Below are experts of layer 5 (counted from 0) of a mixture-of-experts language model. Rows are named router (the router's row for the expert), gate (a neuron's input weights, with its number), up (a neuron's input weights, with its number) and show model dimensions 192-383. Each number is 128 + 24 x the weight over its row's rms, rounded and kept within 0 to 255.
Before each expert's rows: a language model's description of what the expert responds to. This comes from a sample of Wikipedia text that the model never trained on.

# expert 10
Description: Sentence-ending punctuation. Full stops ending sentences, often fused to a word piece (s., es.), plus colons, semicolons and the == markers of wiki section headings.
router [100 149 179 121  78 106 131 120 117 145 142 144 129 146 111 144 180 119 169 109 171 126 136 120 146 171 147 144 128 155 106 144  72 130 130 128 126 134 113 126 129 131 168  94 113  61 136 139  82 124 125 105 131  93  84 191 109 131 123 166 118 139 126  75 161 143 144 148 116 154 104 163 158 134 126 154 141  91 132 111 133 109 113  82  79 129  92 100 128 103 125 145 153 139 144 160 120 135 120 124 124 146 131 135 130 110 161 105 133 124 166 119 109 135 150 130  89  75 130 156 123 137 111 113 163 147 137 132 153 130 108 122 117 139 124 173 128 111 127  84 106 162 132 151 127 103 148 143 158 109 127  87 132 109 127 144 127 124 119 173 118 110 126 103  83 114 136 143  86 147 114  90 132 123 164 102 132 134 108 135  90 114 104 195 101 177 104 175 172 116 121 136]
gate2 [123 145 146 159 154 101 127 125 139 134 122 159 131 107 118 114 103 137 135  92 167 154 142  77 130 107 184 105 120 130  64  92 128 128  86 130 110 123 130 150  92 117 152 126  91 137 126 124 195 185 149 126 119 135 132 155 175 130 149 163  85 125  97 128 127 104 156 143 121 135 105 138 119 124 167 135 110 149 121  72 143 132 169 102 140 105 141 134 103 124 116 106 106 146 120 114 133 158 131 168 117 124 158 131  57 127 176 115 116 127 142 173 200 100 114  98 112 126 138 113 128 114 136 128 132 127 133  95 111 121 153 139 136 132  93 106 147  90 133 119 134 184  83 107 129 117 123  48 146 125  99 118 125 159 136 118 128 112 119 138 127 104 123 149 108 161  92 130 165  83  89 118 107 111 163 140  72 126 129 117 108  85 126 138 149 150 140 151 142  73 105 158]
up2 [136 105 133 127 151 112  95 135 146 144 147 161 136 126 122 130 108  85 152  86 139 159 160 130 138 113 121 106 156 115 122 115 117 124 114 138  87 118 125 141 151 121 110  94 150 119 180 127 156 129 169 117 126 124 132 153 123 129  88 174  81 107 165  79 102 121 121 157 162 186  96 142 143 121 138 126 129  85 184 156 142 113 131 133 110 129 166 126  73 134 118  46 136 118  92 112  99 151 164 128 101 106 100 130 149 133 152 103 108 133 165 141 101 114  99 130 142 124  95 106 111 108 161  87 112 105 135  77 103 131 105 135 135 131 139 111 147 126 129  92 146 161 116 101 141 112  87 107 132  90  86 124 166 121 162 136 155 132 147 145 137 146 127 132  97 155 110 107 152 137  98  95 139 137 119 100 101 150  78 130 159 118 100 179 130 188 133 176 130 114 137 143]
gate3 [116 110 125  84 126 152 157 121 159 139 113 102 150 158 158 157 138 126 122 123 137  92 144 151 139 136 154 134 133 128 161 152 109 166  92 151 122 126 104 136  93 139  86 156 129 117 128 116 119 149  93 118 176  95 131 155  72 157 136  96 102 148  99 144 121 149 105 168 144 153  97 101 143 100 124 125 175 146 129 117 121 122  90 163 105  95 117 125 190  92  89 102 146 140 106  92 155 136 150 139 119 103 107 123 118 117 124 122  89 156 138 125  82 117 101 165 158 135 114 144 173 107 136  95 131 132 137 147 118 153 135 129 126 160 156 134 103 111 106 105 149 107  87 132 164 150 113 131 151 152 123 137 161 136 121 114 133  61 141 110  89 146 105 150 130 153 157 125 145 150 182 130 116 115 169 135 118  99 115 164 122 128 152  94 122 153 132 120 133 155 136 155]
up3 [130 122 133 124 106 151 162 110 138 113 126 117 118 151 143 145 161 154 138  99 152  88 134 115 142 147 159 136 136 128 115 115  99 149  87  96 115 135  86 120 127  99  84 125 161 135 113 116 110 139  75  99 185 106 123 142  96 181 117 132  87 113 147 149 142 121 120 140 123 138 121  96 179 120 118 138 161 108 145  81 139 126 109 116 121 110 133 118 182 103 131 110 144 121 141 123 180 114 128 151 103 124 107 116 106 133 115  93 141 134 151 120  78 143  91 109  98 116 113 123 158  87 135 115 114 119 158 166 141 115 137 159  79 159 177 142 130 148 143 153 115 124 177 120 152 136 133 129 187  99 126 121 153 134 121 152 113  72 144 149 124 127 129 103 116 109 156  84 134 130 147 103 101 103 147 161 134 117 112 122 109 130 118  84 133 129  85 159 183 133 134  98]
gate4 [130 135 133 120  95 132 124 158 126 124 122 119 135 105 138 149 102 102 160 106 156 144 170 126 119 108 149 128 119 137 109 122 120 120 105  75 114 132 161 119 138  94 143 141 134  71 125 124 131 135 137 150 119 118 105 113 104 117  92 142 126 161 168 110 126 121 167 128 111 134 107 143 123 148 130 126 149 138 110  68 149 114 107 121  95 109 148  55 138 131 123 110 166 106 138 130 130 109 111 159  99 150 125  99 131 170 164  97 141 118 142 157 108 124 110 116 110 130 157 143 141  91 121 147 160 111 129 105 155 130 124  94 114 108  98 166 107 136 130 135  91 122 119 146 188 138 135 102 133 123  77 124 158 124 152 131 110 184 125 140 134 138 122 144 111 149 115 135 153 140 126 115 180 134  93 146 155 150 133  97 113  96 114 128 138 110 125 161 133  49 101 124]
up4 [140 124 136 148 143 142 136 112 134 135 118 146 140 129 120  81 129 128 151 144 142 117 131 120 140 166 112  98 167  99 171  92 135 135 152 140 119 125  91 134 103 141 129 133 131 119 107 127 109 150 124 115 132 103 120 117 121 186 175 121  95 141 143 134 115 104 123 125 130 148 117 122 147 156 103 127  82 125 147 187 124  99 129 102 134 138  89 157 132 123 121 142  81 113 137 159 131 175 171  85 143  85 103 154 143 142 108 165 121 121 117 121 126 121 131  87 160 135  61 131 128 162 140 103 133 172 117 126 125 135 157 132  91 167 110 130 166  97 137 163 135 130 138 108 100 140 107 109 131 143 145 112 137 144 125  67 140 104  82 122 131 143 137 120 114 106 133 115 143 100 119 128 112  96 132 115 135  95 167 139 103 166 142 114  95 159 109 127 124 176 175 106]
gate5 [101 133 153 141 123 101 122 149 189 143 113 180 136 145 162 114 132 110  80 127 121 124 131 152 120 110 156 116  70 124 165 109 102 146 155 136 156 127 139 117 119 141 160 123 112 130 113 131 125 144 105 137 140 140 115 112 149 116 135  90 116 134 102 124 119 131 199 120 103 125 155 120 124 122  97 131 135 165 150 134 129 133 158 135 146 159 125 156 101 130 104 131 109 102 150 141 105 123 143 127 119  76 128 131 121 145 135 162 141 110 135 132 160 141 152 160 137 124 120 125 177 107 117 122 124 151 156 164 107 149 125 125 110 112 140 129  94 151 118  67  82 139 110 133 105 118  84 135 121 169 150 127 141 140 130 153 108 137  65 176 159  71 128 168  86 125 113 106  97 127  72 144  88 129  92 130 167  81 154  97 106 136 111 119 142 125 107 120 127 133 138 121]
up5 [101 130 103 165 135 115 139 107 145  97  87 141 101  89 151 124 128  83 161  98 156 134 155 106 122 158 124 144 107 151 163 159 112 178 132 154 175 113  55 111  94  93 135 143 159 118 106 139 142 151 130 106 154 187  97 119  73 132  80 123  99 129 109 140 134 144 113 132 125  81 176 150 143 102 127 125 102 115  94 135 164 132 118 124 137 164 127 142 157 144 173 134 134  92 125 115 117 112 132 153 174 175 130 138  78  98 109 119 123 120 137 139 121 140 150 156 139 131 136 118 181 147 104 155 124 128 138 103  79 159 109 115 125 117 147 121 116 152  94  87 134  95 120 122 122 116  87 142 137 117 162 140 131 140 162  94 123 126 111 178 157 105 111 155 100 130 169 105 128 129  95 134 101 126  87  83 136 104 130 146 144 144 132  80 115 141 127 152 122 131 138 102]
gate6 [129 134 113  66 146 123 112 151 126 150 141 102 142 112 123 177 179 156 113 150 123 116 108 150 109 144 116 140 104 129 154 140 128 128 185 142 139 143 168  86 111 137 131 121 152 124 180 137 103 114 125 119 117 138 153 112 132 151 156 131 166 152 113 132 138 116 140 133 122 155 120 147 125 136 128 137 165 133 151 122 124 153 129 160  78 109 148 145  99  84 137 128 142 136 104 137 118 139 110 131 147 140 114 102 144 109 106 131 123 125 135 159 134 118 131 197 151 103 157 142 119 148 122  93 133 131 130 120 138 117 160 129 149 105 103 132 130 130 130 103 153 142 105 125 127 142 145 134 125 140 123 103 137 107 116 131 149 122 116 143 152 154  99 132 123 123 150 170  95 163 130 137 131 137 124 122 158 120  91 113  92 128 118 133 138 120 167 165 160 121 104 142]
up6 [153 123 112  82 113 163 112 161  98  92 147 148  96 138 125 164 101  97 116 133 165 177 111 141 101 142 124 153 117  99 134  99  81 121 146 149 132 134 116 112 110 149 134  93 150  91 141 114 155 110 108 116 134 158 122 157 139 110 127 148  95 119 102 141 120 169 118 161  95 140 147 159 182 129 140 157 148 128 146 118 120 158 149 120  91 146 165 146 111 151 111 104 141 134 149 127  99 150 146 125 162 132 121 150 117  78 113 139 146 142 161 123 136 107 142 190 132 129 109 113 114 139 140 105 160 133 148 120 119 112 127 113 114 160 133 111 131 116 118 128 137 154 129  77 128 130 104 105  78 154  94 128 149 117 139 138 141 113 139 148 142 131 136 140 112  98 135 153  98 147 129 106 148 106 111 125 125 186  86 133 115  85 141 144 162 146 100 152 150 101 113 156]
gate7 [133 145 159 136 135  89 136 141 142 154 155 121  90 169 149 123 111 119 116 108 124 130 121 143 114 144 113 122 133 112 106 144 148 124 125 109 202 122  92 114 129 126 120 165 154 143 117 123  94 160 111 111 144 123 109 136 138 131  94 140 162 128 122 152 144 141 136 133 117 108 155 130 104 162 139  89 126 127 110 118  84 144 108  84  99 116 110 159 132 118 162 172 154 125 160 116  94  95 143 152 114 150 107 123 139 103 183 119 141 164 160 138 120 180 136 160 151 122 109 197 106 149 117 157 132 146 123 147 134 113 119 114 166 142 117 144 114 154 150 164 154  96 157 168 110 114 116 139 123 137 161 118 125  90  90 142 113 137 135 146 101 123 102 124 122 122 158  97  97 141 172 125 129 100 184  95 130 133  72 120 128 129 123 101  60 117  89 140 153 110 145  84]
up7 [131 181 120 148 105 121 146 130 147 128 124 142 134 121 180 112 169 151 148 128  72 117 102 110 103 139 123 128 163  97 141  79 138 144 119 122 172 125 156 165 128 122 139 132 165  93 137  88 149 166 135 134 121 176 135 169 174 136 144 122 125 174  94 173 139 159 116 134 124 101 144 131 126 123  98 123  62  94 121 149 160 118  74 122 116 101 121 136 127 137 151 165 163 105 120  94 101  89 126 119 119 109 147 119 132 126 132 114 124 156 130 120 122 107 163  93 150 156 109 149 104 117 109 146 131 162 139 136 132 135  87 149 135 176 124 126 121 116 140  92 131 110 159 119 124 108 146 134 113 161 118 122 133 152  91 132 111 130  89 166  43 123 150 110 110 120 121  85 125 146 166 133 146 120 165 108 128 107 120 165 137 138 135 151 108 154 135 129 157 130 145 103]
gate8 [ 69 132 135 118 117 106 137 129 158 101 158 128 133 110 113 153 129 157 132  97 129 138 159 100 167 102 155  97 135 123 146 126 126  65 155 132 107 182  97 140 107  72 148 141 151  81 148  89 124 135 143 131 181  80 120 105 128 154 150 116 142 126 111 124 147 107 181 104 132 161 134 114 136 131 134 136 118 139 120  92 157 114 135 123 134 165 130 108 138 109 139 159 146 122 135 157 128 177 109 104 118 127 125 109 195 133 154 135 123 158 122 128  74 123 125 127 136 110  40 150 116 111 135 157 120 104 126 115 104 141 138 129 172 129 127 162 132 121 128 122 128 111 131  82 138 129 116 152 158 127 108 119 131 120 110  86 115 106 121 132 124 127 143 117  99  93 158  90 133 108 138 147 117 138 149 113 104 128 108 142 123 143 151 123 132 148 117 144 129  99 114 149]
up8 [166 128 122 128 153 113 122 136 115 155  77 106 118  99 125 138 120 143 103 134 105 105 105 108 152  91 120 161 101 177  92 125 107 104 144 113 118  93 183  64 158 126 107 137 127 159  63 144 115 104 115 126 118  82 138 123 169 134 105 139 111 134 113 139 118 148  89 101 158  86 121 145 119 147 112 131 114 153 144  85 149 151 139 124 101 117 133  94 113  89 123 125 123 109 129 125 136 135 124  98 133 103 141 137  96 142 133 120 153 112 134 132 145 173 137 139 137 151 164 132 123 116 160 169  92 116 139 143 150 121 166 139 126 105 128 129 117  73 130 142  94 149 140 137 159 119  80  92 146 169 137 143 161 118  94 136 151 148 149 113  90 116 118 175 176 130 146 134 119 109 108 150 143 101 133 136 135 154 170 138 146 135  88 102 147 127 142  85 124 142 139 155]
gate9 [105 113 117  96 123  87 134 154  94 101 119 169 123 132 126 149  91 108 181 123 161 148 126 105 157 101 160 126 116 118 147 186 117 125 109 152 116 127  69  91 137 125 109 146 140 157 141 118 115 137 172 138 129  78  97 109 131  81 115 120 142 130 157 130 144 157  86 112 139 119 124 126 127 105 102 118 157 153  95 121  95  84 165 107  92 125 101 111 132 135 120 127 148 173 161  67 147 119 118 177 123 142  97 115  91 109  96 126 102 137 180 104 148  90 121 170  93  85 162 144 157 132 139 138 115 155 105 155 148 110 150 156 105  97 120 135 129 132 130 128 135 132 132 143 151 154 161 156 130 163 140 124 136 140 134 125 155 122 127 132 144 161 120 150 128 114 166 143 132 156 127 128 130  98 122 147 103 105  84 149  81 117 150 126 157 118  98 195 127 118 153 175]
up9 [151 124 140 139 157 171 117 153 180 114 107 129 142 140 119 123  98 135  96 149 105 124 156 142 121 151 115 114 115 128 125 100 137 128 142 129 136 164 167 141 156 154 134 117 123 116 114 128 137 140 140  86 134 132 183 168 159 143 140 154 108 121  86 133 123  98 154 124 138 133  87 168 160 140 147 129 153 121 175 160 165 183  92 160 154 136 158 159  63 151 115 127  95  87 104 177 127 142 143  52 110  99 164 124 132 140 128 145 100 107  85 151 130 144 102  96 169 175 114 119  99  97 133 134 141 119 139 132 106 140 141 114 160 147 137 105 148 126 134 112 114 134 128 109 122 126  74  72 100 115 133 141 122 148 117 132 130 121 138 109  97 117 151 133 138 119 106 160 133 127 134 161 144 131 117 117 176 132 197 122 183 143 122 102 123 137 164  78 123 146  75 113]